Weights of a small mixture-of-experts language model, trained from scratch on English Wikipedia: a softmax router, 334M tokens.
Below are experts of layer 9 (counted from 0) of a mixture-of-experts language model. Rows are named router (the router's row for the expert), gate (a neuron's input weights, with its number), up (a neuron's input weights, with its number) and show model dimensions 0-191. Each number is 128 + 32 x the weight over its row's rms, rounded and kept within 0 to 255.
After each expert's rows: a language model's description of what the expert responds to; "comes after" lists some tokens at least twice as common just before its tokens as in all text. This comes from a sample of Wikipedia text that the model never trained on. Tokens count by the router's weight.

# expert 31
router [116 118 122 145 145 124 161 104 101 118  92 163 158 115 149 108  56 133 133  79 115  75 100 146 151 181 130 100 157 121 179 116  67 131 169 136 140 106 143 118 106 127 149 175 141 105 147 171  76 158  57  92  83 104  91  97 151  89 174 128 110  93 106 149 142 173 110 117 171 178  81 102  97 145 143  78 109 171 158 117 117 120 119 122 162  79 100 149 137 154 132 149 129 118 110 133 145  78 158 150 121 149 151  83 120 123 160 149 114 160 134 114  50 128  59 118 147 183 149 187 146 127 173 164  83 147 176 143 132 181 130 156  87 148 163 152 127 161  85 109 121 133 199  93 111 137 178 130 134 108 168  77 161 174  95 144 139  99 178 214 146 154 133 147 127 108 177  78 168 126  79 118 132 111  88  74 128 180 138 169 160  93  51 115 103  94 153  89 103 131 136 168]
gate0 [158 106 135 146  64 127  87 125 124  99 145 146 161 141 199 155 142  73 137 104 110 108  90 106 153 109  82 203 125 161 121 175 123  86 129 162  89  99 184  93 129 121 151 137 142 166 111 156 107 146 172 103  79 108 155 128 184 139 103 124 115 119 108 135 135  92 199  63  97 171 131 145 110 142 195 176 113 115 146 126 177 136 179 143  75 175 116 122 109  87  87 187 142 145 150 169 138 115 148 174 118 118  51 116 111 149 207 171 105 139 155 153 123  85 139 160 197 216 110  91 121 108  93 146  95 119 107 124 107 110  93 146 124 145 165 105  68 141  90  96 111 134 134 132 122  57 139 127 161 116 125 136 153 133 145  94  79 104 128 132 167  77 104  51 181  95 174  92 121 113 129 113  96 126 106 140 131 129 160 120  91 116 139 143 170  69 166  80 136 134 130 142]
up0 [118 123 105 136 155  70 171  58 109 121  94  93 120 116 144 139 126 191 159  73 172 149 166 139 127 132 135 104 127 116 113 125 121 161 160 126 183 127 126 225 147 127  80 162  56  96 122 139 132  86  79 207 171 157  96 139 112 100 136 129 128 132 154 160 114 166  98 146 109  85 105  75 156 125  96 110 150 134  95 133 128  98 145 112 199 123 163  96 190 174 143 123 100 121 124  87 123 100 104 139  94 151 164 139 169  69  74  68 149 125  94 101 110 142 151  75  36  70 123 131 165 165 155 134 118 116 138 129  90 125 169 140 140 124  62 138 147 102 110 172 121 179 138 178 172 158 140 121 102 166 177 104  91 151 115 150 123 155 111 157 133 176 132 185  76 140  71  97 147 123 104 138 131 140 160  85 184 120 134 127 139 142  73 152 102 161  80 156 136 162 128 140]
It responds to: Number words and numeric tokens used as counts or ordinals, such as three, several, 15, 3rd, also in sports and stats tables.
comes after: " ", " (", " $", "–", " number", "/"

# expert 40
router [164 129  98 143 117  61  84 174 151  93  76 193 103 118 155  69  76 128 108 125 127 121 117 162 167 192 127 100 152 170 135  95 116 152 115 113 151  56 128 114 110 105 145 162 171 110 117 162 108 161  67  50 116 128 138 124 208 140 193 100 150 104 127 121 116 109 127 107 137 174  94 112 140 154 112  67 111 153 159 134  93 179 153  99 117  88 105 110 132 168 104 111 108 122 154 147 182  80 151 128 164 150 200 153 117 138 163 150 132 123 109 107  98 119 106 122 118 165  71 197 126 123 164 166 133  88 138 150 147 147 163 169  82 193 158 121 132 168  78  99 129 117 190 101 145 146 184 104 166 165 126 134 209 116 119 136 115  97 143 162 127 177 129 132 100 152 192 123 130  60  91 170 123  86 122 130 128 144 123 141 114  50 106 103  93 112 159 114 124 116 130 148]
gate0 [106  70 154 149 113  90  65  97 164  89 122 139 122 135 211 158 133 169 171  96 142 107 135  46 140 123 155 157 158 103 107 114 150 133 113 113 123 147 152 111 156 154  62 131 182 140  92 140 120 132 108 136  83 106 122 173 146 130 171 123 107 114 132  85  80 142 138 131 120 153 120 146  88 131  98  86 131  82  89 154 111 165 122 146 169 170 108 163 133 153 166 158 193 105 145 190 172 102 108 137 164 140 132 142 199 144 127  53 151 168 148 133  66  94  79 190 148 104 199 133 107  96 107 113 115 102 166 106 158 167 181 150 141 134 144 107 141 122 128 130 107 111 148 123 100  81 201 152 173 145 141 136 113 176 157 121  91 151 129 173 121 192 132 115  91 185 104 121  89  79  72 164 121  76  82 132 109 121 136 153 135 150 102  88 129 169 158  51 116 146 115  90]
up0 [151 103 105 102 128 148 174 168 134 136 133 144 112  88 118 145 147 117 174 156 174  78 148  95  76 132 146 116 103  50 148 122  86 158 126 145  99 127  77 119 138 133 164 109 144  83  75 161 146  81 178  76  88 137 147 103 142 118 152 123 121  43 137  73 181 121 151 138 181 120  70  78 158 109  95  69  92 142 172  87 123 104 125 138  94 127 141 141 132  71 196 134  98 141 140  69 106 172 203 162 135 159 144 127 101 136  82 176 122 101  59 148 129 153 113 141 149 159 130 142 153 167  95 139  95 137 158 110 120 149 122 199  97  99 128 138 148 137 146 124 111 124  86 160 111 111  74 149  55 134 179  84 145 137 123 139 125 121  86  71  77 125 106 160 174 111 157 150 118 169 195 111 137 164 142 129 157 128 140 100  90 119 113 204 164 161 182 155 100 111 141 137]
It responds to: Numbers and abbreviated column headers in sports, election and statistics tables, such as Pld, GF, Apps, Votes, and digit cells.
comes after: " ", " |", "–", ";", " −", " +"

# expert 5
router [ 91 118 128 179 116  82 116 166 124  91  87 128 147  81 116  57 122 125 129 129 157 105 152 141 191 155 132 158 147 130 133  79 119 158 160 160 149  85 187 133 102 155 137 112 113  99 148 163 143 146  78 112 139 119 125  90 169 138 190 117 113 138 121 161 130 137 125 117 178 168  93 122  98 142  80  88  62 160 145 141  67 154 123  63 104  93  25 160 143 158  92 158 135 159 122 149 135 102 110 156 133 162 118 161 110 182 143 164 104 107  58 110  82 156 107 126 146 140 125 136 162  79 143 194 144 106 166 160 153 121 106 154 127  87 120 145 158 149  95 132 120 135 197 154  99 149 157 127 166 151 170  55 106 151  86 133 130 106 124 104 133 159 124  92 123 104 149  73 152  80  63 182 179 132 106  85 127 143 143 117 166  99  99  84  41 126  85  71 128 133 150 160]
gate0 [128 131 105 158 183 170 109 161 113 136  86  67  79 137 142 131 111  83 118 116 101  72  99 129 163 109  81 131  75 117  53 139 103 125 154 150 120 158  99  90 136  83 124 164 148 104 217  91 108 116 111  91  89 133 122 146  77 201 149 135  92 100 107 163 162 184 136 153  95 145 116 127  89 179 117  77  97 140 125  95 133 116 126 135 138 129  74 100  58 129 113 115 168 126 108 130 150 134 136  91 118 154  96  72 118 115 118 109 110 221 144 136 127 120 210 200 118 134 100 119 153  96  52 135 148 132  84 169 123 160 138 137 110 162  93 124 132 127  98 102 178 145 137 183 129 144 158 131 169 100 142 131 143 134 134  81 183  77  90  96 187 132 154 147  89 179 159 209 145  95 114 117 122 121 153 134 107 121 124 121 141  93  82  73 126 158  86  87 119  92 124 133]
up0 [121 117  96 136 145  61 123 103 118 176  80 102 159  79 142 118 110 100 109  54  97 115 136 177 195 166 139 157  77  92 105 100  74 178 120 158 100 117  85 124 146 152 164 120 133 127 231 148 149 134 119 163  83 127 103 121 119 168  89 162 165 121 111 153 148 118  80 131 145 173 145 107  94 163 166 133 123 132 105  57 142 138  99 140 135 146 132 151 132  64 127  75 115 135 159 134 150  97 170 124 127 157  94 144  54 174 114 207 124 140 108 118 152 120 166 116 112 143 133 122 129 119 128 123 127 131 122 115 119 125 136  94 173  95 125 131 197 149 140 176 129  66 114 116 118 131 113 107 146 165 150  92  85  69 136  88 200 193 141  95 155  83 116  90 146 173 128 122 131  50 164 136 101 101  66 150 136 194 132 122 136 156 175 144 154 163 103 101  91 147  71 161]
It responds to: Pipe separators inside wiki tables, especially between header cells or after numbers, as in sports results, league tables and census figures.
comes after: "0", ")", "1", "%", "2", " —"

# expert 60
router [113 101 118 113  83 127 131 140 140 101 109 136 179  85 138 146 102 124 114 178 148 118 119  94 134 152 145 171 198 131 145  84 146 196 149 162 142 113 170  88 119  67 117 109 105 117 146 178  89 149  41 159 111 146 143  91 197 115 143  89 158 118 122 153 150 133 123 149 177  75 107 119  46 159  98  78 110 139 161 154 129 197 150  65 118 115 119 120 155 153 152 173 117  91 141 152 152 105 153 127 119 149 173 142 103 162 149 137  71 180 117  93 102 161 111 108 226 181 147 147 118 113 183 145 139 128 140 160 144 114  96 141  75 125  70 123 145 133  85 127 129 133 139 107 138 155 169 119 144 148 144  63 203 121 116 121 129 131 172 187 143 123 171 163 109 103 165 182 150  96 116 173 164 144 100  90 156 136 137 105 127 112 125 104  81 116 119 106 136 204 179 184]
gate0 [145 175  86 134 178 119  77 130 135 137 101  67 120 115 112 110 184 141 127 110 119 106 153  70 156 192 116 142 173 137 131 170 108 197  86 132  77  86 130  90 160 141 154 108  47  95 142  92 141 148 147  92 159 115 186 161 123 111 202 128 146 181 164  80 137  58 152 143 106 111 138 130  86 124 123 154 147 111 134  96 180 121 138 106 166 110 188 128 174 133 131 209 128 153  88 170 106 151 170 114 132 155 104 152 198 104  79 155  86  76 149 130 187 164 148 166  93 101 118 126  72 105 108 117 184 191 211 154 109 134 118 128 147 126 111  89  96 191 148  66 130 161  37 103 110 178 143 132 161 122 158 115 165 131  96 134 105 108 145 122  97 160 107  94 153 129 117 146 118 127 132 133  92 147 119 129 136 121 102 156 101 139 134 124 134 112 149 149 110 141 147 129]
up0 [212 143  74 130 108 178  91 123 125 172 136 133 137 102 128  85 144 129 154 140 159 131 144  65 200 139 144 139 166 113 127 157 165 161  93  94  98  91 108  82 146 111 127  94  47 137  99  67  70 122 195  90 116 120 125 111 125 144 166 150 131 175 139 116 116  44 129 186 103  85 131 119  89 100 117 164 147  80 171 144 164 101 113  81 157 117 138 161 147 141 116 195 104 119 122 143 119 173 164 114 169 131 119 125 133  53 133 149 101  71 118 175 186 138 154 164  92 128 104 130 109 122  88  78 153 120 162 100  89 126 143 148 109 152 132 118  98 137 117  76 152 110  57 114 106 163 186 117 140  98 162 104 121 110  86 105 119 151 149 173 124 145 148 127 179  86 111 116 142 147 103 101 138 154  68 104 142  58  90 146  92 170 129 148 109  76 133 119 118 146 208 143]
It responds to: Possessive pronouns and nationality or political adjectives before nouns, e.g. his career, their, American, Sri Lankan politician.
comes after: " the", " of", " a", " and", " an", " =\n\n"

# expert 3
router [130 125 105 149 145 139 129 134 135 110 103 199 132 115 125  86  96 108  57 105 183  96 195 121 157 173 178 149 145 139 177 137 121 147 167 134 139  93  95 112  97 102 196 147 113 117 114 172 122 148 107  95  78 131 149 128 134 126 119 111 127  85 127 153 167 101  64 105 122 168 100 109 122 196 122  91 138 182 126 141  93 160 187 109 112  80  77 126 106 131 133 119 113 184 125 150 138  89 146 123 125 158 159 123 149 217 135 180 126 167 114 101 101 169 114  94 160 161 166 118 134  94 172 168 194  98 139 127 120 169 142 166 104 123 155 146 134 189  87 126  98 125 121  74 109 164 138  92 153 141 133 105 198 155 126 119 153 132 197 219 114 146 163 120 103 130 189  90 129 101  99 135 157  88  90 112 158 164 192 194 160  99  80  96 120 109 158  72 120 135 113 135]
gate0 [159 106 170 163 100 110 122 166 162  89 116 142 106  87 136  97 146  98 136 128  89 118 126  91 116 111  99 118  92 131 110 120 206 148 117 125 177 119 107 115 153 172 145 159 170 126 138 100 181 155 116 140 130 127  84 200 194 113 155 116 104 125 170 127 166 132 161 142 120 150 138 169  44 143 120 140 148 124 132 171 104  73  75 117  53 132 168 105 181 150  81 102 124 156 135 164 138 117 112 141 150 153 161 180 130 106 131 122 153 189 177  90 140 148  88 159  71 151 110 100  91 200  86 189 115 112  99 104 143 174  57 158 146 146  97 136 160 138  99 137  79 142 179 122  94 114 126 120 109 156 133 122 168  94  96  87 153  91 153 193 126 105 191 132 137 100  88 120 148  45 138 130 169 151 138  74 100 156 107 110 141 117 113 164 145 117 110  62 164 150 196 110]
up0 [152 117 103 139 111  94  75 179 143  92 122 112  97 105  86  84 125 184 161 112 122 145 147 144 126 101 138 166  64 148  89  84 105 125  84  91  89 135 136 138 175 103 105 192 169 110 147 131 155 169  77 103 143 139 127  75 141  99 122 110  90  88 198 159 129 110 113 210 100 138 182 133  87 133 189 146 120 159 165  80  86  96  96 123  89 152 152  95 131 174  98  60 171 160 114 156 123 111 106 121 153 127 111 107 124 111 118  50 149 185  86 129 122 128 118 122 167 131 168 156 102  89 135 121  62 153  98 148 103 149  73  65 135  99 169  76 140 110 175  95 114 113 178 110 115  95  92 130 137 117  71 150 219 110 134 125 137  91 129 119 159 167 161 154 117 104 136 139 162 108 167 155 188 133 148  99 180 134  94 130  68  85 102 118 144 146 133 124 120 135 153  91]
It responds to: Final digits of years and other numbers, mostly after 199/201 in dates and citations, plus century, ago, BC.
comes after: "201", "200", "202", "199", "198", "–"

# expert 59
router [148  99  79 102 111 107 119 147 113  85  94 145 200 143 138  95  65 133 124 133 159 129 139 125 151 154 150 190 140 152 193  93 149 173 173 142 131  75 127 119  90  97 108 111 167  91 118 182 104 180  33  95  87 152 168 114 183  92 167 149 113 111  98 164 158 118 107 122 157 118  92 141 103 168 107  72  69 130 134 118 113 169 209  74 142  77 144 121 130 125 116 113 125 101 107 129 139  82 147 134  86  90 167 154  83 206 169 124  75 135  57  97  84 171 117 119 145 145 165 110 135 161 153 136 110 144 129 155 149 134 139 113  80 125 170 123 167 126 108 139 150 142 167 118 143 108 137 122 108 119 163 105 203 128 119 111 155  68 150 171 144 155 141 159 110 145 159 145 122 128 127 182 164 116  94 117 125 150 144 151 106 101 159 112  74  75 147 124 182 181 185 176]
gate0 [116  97 112 159 151 107  95 101  96 116 158 136 165 122 112 171  71 179 135 125 175 128 118  97 177 125 110 132 113 182 123  78 135 149 159  93 148  82 137 177 155 144 132 158 129 137  68 159 106 112 115 135  96 111 135 130  95 137 124  51 141 122 111 132 124 134 142 170 114 115  98 122 105  90 110  95 131 114 172 127 113 133 141 143  95 111 117 101  99 125 107 124 176  73 117 167 108 112 211  73 160 142 101 153 177 113 130 157  69 157 151 122 122 124 118 113 114 204 162 117 144 133 159 156 130  71  96 163 151 109  51  81 126  89 131 125  93 132 179 162 163 188 129 122 169  94 125  37 210 137 149  75 164  66 120 107 135 114 111 172 138 141  87 163  70 149 176 137 118  94 123 135 131 171  87 140 105 179 140 173 105  75 136 106 141 157 127 114 129 149 154 238]
up0 [140 176 165 119 145 103 155 128 119 107 119 116 174 102  84 108 104 152 173 111 118 154 132 105 136 105 167  97 132 178  87 150 142  99 148 178 140  69 172 176 158  85 123  93 211 112  76 182 123 118  83 119 119 183 107  61 133  89  85 109 158 181 113 143  45 149 112  94 117 142 100 163 129 137 139 148 136 104 146 106 117 179 160 145 127  58  98 151 152  78 116 128 147  93 144 119 128  81 124  80 137 110 111  77 179 180 138 119 109 103 136 103 129  96 175 114 169 181 146 127 126 113 189 115 175 169 134 103 114  82  76 107 143 159  90 181 129 132 166 161 117  96 112 111 128 152  78 105 123 156 154 111 169 109 164 140 168  83  53 194 178 132 124 138  92 193 200 108 112 166  92 125 121 138 132 117  88 118 138 122 138 137 132 114 158 151 145 173 158  79 150 165]
It responds to: Determiners and adjectives after a/the, such as this, another, home, young, small, silver, Asian, preceding nouns like medalist, team.
comes after: " a", " the", " an", " is", " of", " as"

# expert 15
router [155 164 111 180 154 108 167 124 148 121  93 146 194 100 111 136  57 137 130 113 116 138 158 151 179 148 129 138 163 180 126 141 130 156 196 156 158 108 127  80 116 123 192 107 122  81 151 139 144 147 110 101 162 150 129  77 144 118 144  71 150 158 104 182 142 166 127 110 141 167 100 111  90 163 175 100  87 180 147 129 104 130 135  80  84  82 124 144 109 144 105 175 165 120  88 127 157 130  95 102 126 143 118  84  93 162 141 197  87 185 103 100 119 188 141  95 142 121 141 157 108 134 145 175 103  93 208  93 149 157 122 157 102 112 121 137 125 163 107  65  94 112 170 157 148 115 141 113 134 120 197  75 136 146 149 156 141 163 158 142 157 208 155 128 110 119 145  99 113 105 118 158 149  91  47  83 187 139 142 174 125 115 151 118 103 105 158  78 176 167 169 197]
gate0 [155 153  74 134 135 124 137 111 184 144 171 177 141 160 153 146  71 112 115  78 114 102 125 111 164 154 135  86 102 139 114 110 129 196 163 143 102 110 116 137  80  68 151 108 127  79 143  45  96 142 143 127 116 139  88 111 138 215 128 151 146 166 118 100 188 108 116  68 111  89 115  90 133 106 123  68 113 128 164 149 123 115 141 107  80 101  64 101 197  95 117 159 126 135 113 137 103 141 181 150 159 135  96 106 137 135  97 153 152 133  67 139 173 158 125  95  99 113 137  82 168 123 137 129  95 111 117 119 182 189 144 182 154 171 135 144 135  95 102 110  95 147 166 125  45 131 115 107 162 133 177 162  96 116 105 115 158 106 140 151 127 118  75 113 135 145 177 120  62 152 132 170  80 131 132 125 155 129 120  82 131 104  75 114 143 175  79  75  57 140  89 198]
up0 [128 126 127 160 129  91 143 109 134 166  71 165 130 107 153 122 188 169  97 109 124 148 112 178 179 149  72 162 169 136  52 157 164 187 158 131 173 101 108 143 120 139 105 159 122  99 182 101 123 110 127 150 114 126  65 129 129 123 153  65 135  82 128 108  96 103 158 141 100 156 135 119 205 203 163  67 137 126 115 113 145 190 162 152  76 147 134  87 147  83 146 136 121  74  90  71 123 155 137  86 137 141 122 149 170 108 181 154 135 119 112 136 156 126  83 148 147 150 145 117 135 166 145 113  99 115 127  95 131 202 148 153 165 106 122 119 104 143 205 170 175 160 132 139 152 156 119  91 158  94 205 170 156 157 116  82 128  88 152 171 175 124  91 107  96 128 135 162  82 154 129 196  96 122 138 156 134  99  94 114 118 139 168 114 165 140 129 104 132 121  32 104]
It responds to: Table cell separators, closing parentheses, brackets and quotation marks ending a title or abbreviation, e.g. Season |, (BM), "song".
comes after: " |\n", ")", "2", "1", "0", "\n"

# expert 50
router [142 136  96 157 107  92 140 154 136 110 117 126 147  74 162  58 143 163  57  96 157 122 135  72 135 159 112 111 172 135 117 127 123 182 140 110 116  74 128 129 167 119 200 100 148  92 176 131  50 154 114  97  85 162 121 113 182 116 143  98 131 140 106 155 113 166  87 185 153 123  86 144 117 202 117 128 127  97 166 155 120 146 185  43 102  75 127 185  97 136 153 165  94  95  94 121 132 106 128  89 161 124 201 124  86 169 124 107 128 145  85  60 100 139 128  75 165 123 118 145 133 105 146 190 136 106 117 134 135 111 124 144  95 115 118 138 134 145 114 162 109 164 127 135 108 162 149 118 159 127 143  93 157 175 145 141 141 127 151 144 151 124 135 125 128 122 175  78 138  95  49 174 161 154 137  80 201  94 130 158 113  91 115  75  84 130 168  88 152 213 100 156]
gate0 [124 124  91 175 153 145 164 148 130  95 184  93 165 129 135 122 158 100 120 122 129  81 156 121 190 159 123 122 107  95 109  66 157 110 105 111  83 140  51 173 106 109 171 130 171 121 123 151 110 205  93  84 129 140 152  69 145 134  92  97 195 103 147 136  97  93 153 140 110 101 121 124 139  96 148 114 153  62 147  91 145 167 130 115 129  96  99 119 171 154 148  41 110 143  91 128 166 113 114 134 173 109 116 139 150 145  82 167 133 147 104 153  78 225 152  93 150  78 142 111 149 153 105 198 127 176 101 109 121 198 125 146 109 165 111 115 142 114 180  70 150 127 155 120 105 161 126  77 122 172 133 132 101 111 148 180  97 127 122 139  98 136  91 144 151 146 101 111 170 152 166  75  98 128  52 110 201 166 126 125  84 150 165 108  78 139 120 128 145 103 168 169]
up0 [101 111 162 139  85 197 132 132 129 133 166 134 162 110 137  77  99 152 152 115 141 104 156  98 215 142 137 154 150 112  87  54 149 138 143 106  77 139  87  96  93 116 126  93 167  71 114 133 129 123  76 149 170 159  91 130  92 155 109  80 133 135 126 133  94 131 157 184 149 111 145 136 117 100 152 125 122  64 161 117 134 183 135  60 172 101 152 186 117 178 195 105 131  90 132 131 148 137 124 131 115 123  87 168 172 138  80 126 149 136  88 165 119 137 154 107 193 132 124 104 161 145  62 190 161 212  68  96 135 150 137 132 114 116 145 106 147 110 138  72 173 116 132 124 132 128 130  48 128 195 134 134 107 112 163 152  79 121 153 124  51 170  97 134 133 129  87 104 165  96 144 108  56 141 114 122 144 155 141 135  74 126 174  89  96 126  98 113 189 145 150 130]
It responds to: Semicolons, commas and pipes separating list or table items, often after numbers, as in State; Interstate; US; or W–L records.
comes after: "0", "1", "2", "3", "4", "7"

# expert 63
router [122 112 131 157 141  83 132 124 140 138  63 115 173  82 172 159  98 141 133 157 201 114 140 111 153 163 114 124 114 147 123 129 131 117 154 182 138 125 154 105 120 101 164 139 114 113 130 159  73 109  80 165 104 204 138  92 177  80 127 100 126 126  99 134 148  90 140  68 140 157  89 136 140 151 153  67 139 142 155 198 128 148 127  57 173 104 120 186 110 164 117 116 165 152 127 157 195 115 136 129 137 188 197 125 126 146 124 127 119 109 126 103  71 151  96 124 164 142 169 136 127 112 167 140 106 140 173 160 152 156 178 101  54  93 133  99 158 165 110 113 117 192 174 131 136 103 178 121 148 190 119  92 152 153 186 141 155 152 125 136 149 168 170  92 148 139 191  93 159 141 104 141 152  76  94  75 140 147 127 162  92  85  98 120  35  67 164 138 148 132 163 129]
gate0 [103 114 168 179  98 101  83 125 151  95 100 103 161  96 111 141 111 139 119 125 147 161 109 160 134 135 144 154 124 119 141 102 122 107 192 123 120 125 134 154 112 124 115  96 149 163 170 123 114  77 137 123 158 137 141 149 134  73 116 122 142 166 138 135 138  61 117  97 126 151  61 156  71 180  85 117 154  71 159 161 138 133 103 130 165  44 155 147 160 214 129 138 147 122 131 119  74 136 114 155 179 112 192 108 153 111  91 133 120 142 116 109  85 109 153  96 100 139 125 118 154 161 136  83 133 125 148 149 112 175 173 149 107 147 103 123 180 138 152  90 141 157 141  62 129  72 150  51 113 101 136 115 114 177 180 188 209 167 148 105 120 185  90 125 142 133 119 116  99 134 124  83 171 203  99 117  66 191 100 107  91 170 170 200 103 190  95 128  93 157 119 131]
up0 [136  78 145 126 145 176 123 198 173 104 161 153  95 156 161 199  84 146 184 210 187 138 100 156 110 147 114 100 131 130 135 136 155  52 118 109  45 116 143 129 113 148 159 160 156  63 160 147 106  80 129 108 160  90 109 138 110 109 130 127 109 140  99 106  94  69 129 139 110 130 158  80 183 191  65 172 130 203 108  99 175 139 111  97 118  96 132 135 142 103 151 102  98  95 120 147 123  91 173 124  95 103 113 170  63 125 133 164 164 107 133 126 154 136 144 177 132 173 116 123 127 139 193 109  99 105 139  82 114 140  93 217 142 131 126 150 193 121 133  81 140 178 142 132 141  72 133  99  97 189 168 142 118 140 162 106 124 108 166 144 118 127  63 127 141 133 143 141 131 138 146 127 108 106 103 144 152 209 108 135 164 116 105 100 122 147 114 144 190 156 123 140]
It responds to: First words of titles and proper names such as A, First, New, Royal, Saint, Fort, and byte pieces of Japanese, Korean and Thai text.
comes after: " the", " (", ":", " of", " \"", "-"

# expert 23
router [127 102  19 135 152  96 164 124 159 118 122 145 149 107 170  69 133 175 128 125 140 168 145 117 157 156 103 122 168 152 136 126 105 144 131 150 154 103 146 141 106 129 160 154  84  81 180 116 109 152 120  84 103 139 164 132 115 156 171 112 129 145 171 216 129 205 149 139 156 131 132 126 127 112  82 126 139 181 102 138  81 165 144 104 141  90 123 160  90 106 171 165 170 161 134 138 202 100 143 176 181 183 199 169 100 145 147 160 130 169 105  67  98 181  88 104 151 151 101 132 151 117 128 170 111 142 153 144 131 121  97 106  49 161  94 113 140 142 108 104 107 199 105  91 109 140 154 142 183 135 179  88 149 123 133 123 102 150 180 183 129 154 112 153  64 160 151  90 123  90  81 151 115  81  68 105 175 115 143 115 154 109 134 136  93 108 167 123 124 183 129 148]
gate0 [ 91 180 125 121 184 100 117 101 144 153 114  94 135 121 140 118 183  65  81 160  95 125  70  60 189 132  93  86  88 107 125 119 176  99 143 143 173  57 159  55 132 170 161 136 136 112 111 146 103 147  84 172 152 112  88  88 114 127 121 194 145 114 157 109 154 113 186  99 126 137 127 146 123 121  96 158  78 136 106  88 102 126 111 182 121 125 101 123  90 187 134 179 138 140 114 103 105 110 162 100 142 125 132  96 114 180 168  80 121 115 206 155  95 122 144 109 123 128 146 102 140  65 128 134 182 107 162 117  26 157 159  92 139  73 147 118  87 123 142 184 132 156 154 143 123 197 140 189 137 175  89 155 135 134 109 106 193  99 117  73 131  87 101 128 101 162 144 156 124 159 199  94 137 109 110 141 134 151 151 158 105 122 140 116 150  98 164 111 134 120 149 137]
up0 [145 152 113 183 135  92  93 128 126 170 160 169 168 160 132 112 186 137 151  74 157 143 130 168 146  51 142 141  79 128 181 206 174 107  92 116 132 152 177 142 135 166  92 140  90 170 139 109 134 135 149 114 177 123 115 191  89 150 128  91 130 125 101 144 149 116  87  77 158 118 141 143 131 154 131 179 146 173 192 148 121 112 171  76  93 167 164 105 185 106 134 117 153 157 136 136  62 140  98 220 160 197  90 119 116 103 113 168 101 158 147  94  91  57 133 121 162 134 186 124 127 101 164 161 115 114 122  55 166 148 174 139 109 122 142 146 155 181 142 101 117 164 147 116 132 145 138  64 101 130 110 108 107 173 134 182 157 127  96 131 179 151 109  91 185 147 154 108 145 116 152 129  93 146 152 170 147 181  80 114 141 121 100 148 144 121  78 115 142 104 101 158]
It responds to: Conjunctions and relative words joining clauses or phrases mid-sentence, mainly and, also that, which, while, but, when, although.
comes after: ",", " However", " well", "),", ")", "\""

# expert 46
router [127  93 119 172 123 111 135 143 126 139 119 104 100 121 129 130  89 117 120 158 197 111 180  57 149 225 175 115 141  92 168 147 143 164 155 144 184 119 175  83  94  89 122  97 111 102 151 125  73 163 153  90  99 142 165 113 147 158 129 146 120  99 113 160 149 120 132 108 151 134 111 100 109 171  94  87 124 187 171 137 100 197 120  79  94  70 108 169 128 138 147 147 146 133 129 206 135  97 107 114 122 181 155 123 128 168 162 103  90 167 127 108 115 148 114 115 109 161 156 135 157 121 134 182 122  93 179 126 117 126 145 125  76 130 143 149 150 150 127 135 124 180 179 142 135 154 146 102 110 165 161 131 161 154 145 136 133 135 102 169 139 162 128 123  93 156 158  46 123  78  80 155 152  23 108  79 151 130 134 168 118 112  95 125  78  99 143  65 146 143 166 232]
gate0 [147 108 166 137 130 171 106  96 149  86 135 136 169 213  99 128 175 110 120  57 139 135 143 197 105 123 122 158 101 103 160  72 113 147 171 159 169 130 136 138 126 109 131 143 109 117  81 159 161  99  84 160  98 112 157  94 114 141  86 131  96  93 137  75 129 153 143 104 104 130  96 139  96 102 109 176 132  78 138 149 201 151 117 131 128 148 116 112 128 164 112  62 141  37 106 105  57 108 112  96 124 121  68 123  74  96 128 105  80 162 113  93 128 114 114 233 160 148 121 186 182 139 125 194 138 144 119 125 207 113  73 157 160  92 152 113 166 145 107 149  91 110 153 120 199 115 178 115 150 163 129 147 111 140 102 160  95 153 155 151 168 140 119 146 148 111 116 126 151 115 144 100 148 118  98 165 146  80  92 116 128 135 149 116 130  64 119  85  83 110 178  92]
up0 [125 188 144 153 132 122 151  78 150 134  81  92 116 160 132 146 181 120 127 115 141 138 123 152  63 134 101  85 124 118 129 180 164  60  91 151  41 179 120 111 133  97 164 200  94 183 130 155 122 129 113 115 171 146 123 111 137 177 155 126 111 162 158 151 122  97 155 105  99 137 125 131 121 140  93 114  56 207 176  78 147 152 168 196 115 153 133  87 146  73  79  96 135 177  89 155 167 138 149 104 138 152 158 176 132 167 177 150 146 114 178 170 166  83 131  92 165 152 170  79 117 146 180  86 123 169 149 139 127 156 140 124 119 118  96 176  75 156 139 113 127 125 155 118  77 134 108 117 120 105 120 110 188  61 152 141 124 179 152 113 114 167 142 140 130 124 119 180 127 157 139 157 163 156 177  67 137 106 106 120 140 111 159  92 118 137 163  44 148 139  97 113]
It responds to: First names, or their pieces, before a surname in lists and tables, such as David, Robert, Jo-ana, Nik-ki, Vanessa.
comes after: " |", "-", " by", ":", "|", " USA"